Experts of a small language model.
Size: 11 layers, vocabulary 9687, 34.9M parameters.
Experts: 64 experts in each of 10 layers, 96 squared ReLU neurons an expert, 6 picks a token, a softmax router, a shared expert of 128 neurons.
Training: a variant of SOAP for the experts, 281M tokens, 8573 steps.
Below are experts of layer 3 (counted from 0) of a mixture-of-experts language model. Rows are named router (the router's row for the expert), down (a neuron's output weights, with its number) and show model dimensions 0-223. Each number is 500 + 40 x the weight over its row's rms, rounded and kept within 0 to 999. Numbers have three digits each.
Before each expert's rows: a language model's description of what the expert responds to. This comes from a sample of Wikipedia text that the model never trained on.

# expert 62
It responds to: Name-internal letters. Letters inside proper and place names after starts like An, Is, Em, e.g. Is-l-as, An-g-elo, plus colons and table pipes.
router:500524519518505503471498429377517515475447499529525483574515543510494622509470491545517504358535507511497455498469537505499496494506525504487563550504488497450501514536491529530513493468522455471475497512492689512509496527470447587466460511495446507515522495422540456575495522456533459503460612464504487473499485524564498461503482469536494451488566501538552503508642516546458436475488575511526502486503482539502487503501498496505533532491489484499518514565515519482479509466516507507484466479481497501531502532565517497486499542530504475456442500524453518525510523452496517465506560487512491501486406498509563394545515512543516518543509396451455549453420504599470484462501
down2:538564523461466500431492500503484489551541497492610429507493527493551418477491489430509508487479474473468352524522504549476539466500458499405476508464498476500561423536562559527436485484557514531548475440465520484484527471491468451507499491535501457493543508529535483496542491481550484522529531537588483490545506527421475469548550500542532420454538425542491447484539520495482506508479482494500522465472547501484453466610527511413483485461484532520512569537506456469528529484504464475465412490510491462518483541436489533474534427429525499586502453467512525511573524432547513506485569528525525503554519524529471464568425443530546486566531465515564485537478500533571537456482
down3:508422519486487508485538502474537492545546483536572462409489534506493485458570453378565504466462514463472538514483530543503515458500567471545409457490535496564463547485520508452534489476522458571513499555470496461449473492571477486520501412513552458450507498439488538434523458505506590565570492485555541609497540517541480530533518504478523523532522516510524530526433484515491482495440516525479505574547487532528423481480489491429474513493490502493465467450408500585472399541441469523525523482529570521490506538512489524487488532532587518450528448524456424508447422496483536523468533508472517451470511428419486527468484551525532453537446558452543502505549485498530507482506
down4:489505422499492502498537529453590612560482523524522482474427520467457468542529533490550489522507517485467433543570565510542510563480433532449469448554522441484478498627454492499512601491530438491497537487443479462458476489475546472445487547519569538469469446443536476527518543441497494482580499485498531502441519489430513427465569515499509569504468499519580460530447544516487492504433430495422498496457493509507513503521514444488442543495514568444525565474485492543491492552514546564552435394513503551560493542449512448549578470491493546526453461459516507529491489489535479529515527504506535534443524551509483510485452488520502468534475526560553425521491475515471474517501

# expert 28
It responds to: Mid-word stems and suffixes. Inner pieces of longer words, especially after Leg, am or test, like Leg-end, am-end-ment, test-im-ony, plus words like special, design.
router:518490500483538493479513477472505487468484507493502494478477474494505503498525474470541490602506508520494506431474506508515628492487526431501495498520502488497525521609540487505521542526536521414514449642475586541491515547405496581488442399509517494512404469415530423481473474515559514493365402511490498491484463559462515486490400453543489436440540490495491444495538496397491463517535523472510519502502453477459511505511475497484525491542467472508490534515550487464440487508506490520487483484514459487594489487479569474491491489499543482483540466500584524464519505548457476554538462488532515439512529546520520502557478479558454518547505498540522485450527474439413462438515
down2:492435539535516570543533470561540532550482512518526554520517444494421533504484525475464507515481523557506455504553566431498452526534419400545484535494467495493507554469491448526493524501529551509518499562519529515547524459498511533501369511540498532504456506472519445539538445426520530536454513518513498500542564461516547448532485501583566513525487459560437457513515516540442432470412543522463497528540475534510505521489454518477486439438510522555517538477522441461477531481467525525512507531506485555471453462485489525523495461517457503536606481519522509415449438482510511486560535470538441481456437482426426481528479379556541539600499542496463501503481539515481522478570
down3:487520470473481490457462513505528453459514463568587485519522588535466465487500514518556504426449483473514502518511518425498501542513408474394504490529505510550599429519519512457516498459476523462481441454500519485545522509477529499492522503489516496613480549588543562548514491463420475524470440544533481502470450533478458538511485519471421573554509534445453505505487539490528464506483522404530521539579542385446511468573460511452498553481479524449483498435442506548557498523460447438514508569447488519462535450463447476500512470507549442452503450480548570565431434573522506477556482516460554475513478529534481532511499481535512486466518458532494518514536524497498526450533
down4:401526509535520496434553447464479526460471492463507502505561535497527457479529498507509502465510512440488511475478511524464531480471550485479545562483484536446480479436501533508541542495454499465566537493505498503455529453493446473560507570481511522486443495556566520490463548456557454441480481523544519439530420466499559477563489494473497521452559489506461506555468560474461544424420528535465405566441532473445537483523484451544488569526523613487544460510565545494481538503492541508543517475501519516502541499503429471515481602573495510585535441457529432527477476441497432493491566495519497527538577472538451442527541566524467491527537424476428521595453511531504501490524

# expert 53
It responds to: All-caps codes. Capital-letter pieces inside abbreviations and country codes in tables and text, such as MAR, MEX, IRL, ISO, ADR, AL.
router:461470559499500472570528486448470490454502505412465496417493573504520547536537516502501477592462507525526519495526534521523535452476481571559420535529433445471517509470498532526490540491447425470418567463473504439494473501486414517501426520519525502552551502537519587412431498545472481482447490509490531587487438466544516438463458456504460545513481502505413508556479532566531483499549489544508545488498522414478515518494521532491459489552532513519548514523490397525532509533520518461451546512458475493430513508483441485487492386521523522517508499505400479531505439553514409489450557513479476523461517475453473488482531531465512526532509572490517415505464453440481545497531
down0:479491431444550488400520520548449419510505508525465472436524503473458486421483591517507449585527531544530541443500491529532519459478493558513510544452511464518525571486486526491506474529455523451492534552451543514424491501496500540465528512554497569489427469499533432459571456465531502534501531425480549548511473409516531438501483520450458466542465432567504465526459507440537472535538517452482465527470545433454425498432547513472539430526538460564474486504522535492500500466525473503529553453438506497495438447543539501546436489494525453540531489456539537487522486481493415462465515500550501464495484495524495514503561553501558490474482612521516492536609467580472468499498
down1:435554469588471533526461454531521525463534519513484521495475496551492510508490446529524480520506481472517421457491546500553500548536481476454449555590509519529432477579436551511488479576477476477408552512470427582463478499451569458482415497477423539454486495447504548489523571545496489492531486490517472513538517444492450548504591510485506557521490514574511475592515430453482485511473502518528520468463550552482533512428536461551531469530503498491563492496543425504582459491540498443473512485532472580473516440444498564485491508463475602498448535418513471561525510492498533477469495545499515408497548520493479540470519495512518534496549485568572450497512540585482513488489
down2:514478460447443480431504418471540537459556504470499540512541482504456445475557514466538506442545533547504443552414536623506571451478499481490392571431531522538530528505505486502483493532496435525490518506462493532529503498542467510548454606478488493485496419510486504529505523443512556489496516467444535492391457499516414461535510487444516532520483505503515493468561522545533472473483470518526444489510467528523436495405525467471506491489503483464424521517468487468484397495506477457500486463499522440484485484536480505475494514428496539473444473511458439449453507536523508521447564505473542499523555510418463415526510497496542579518453551488420516485527545596584486536500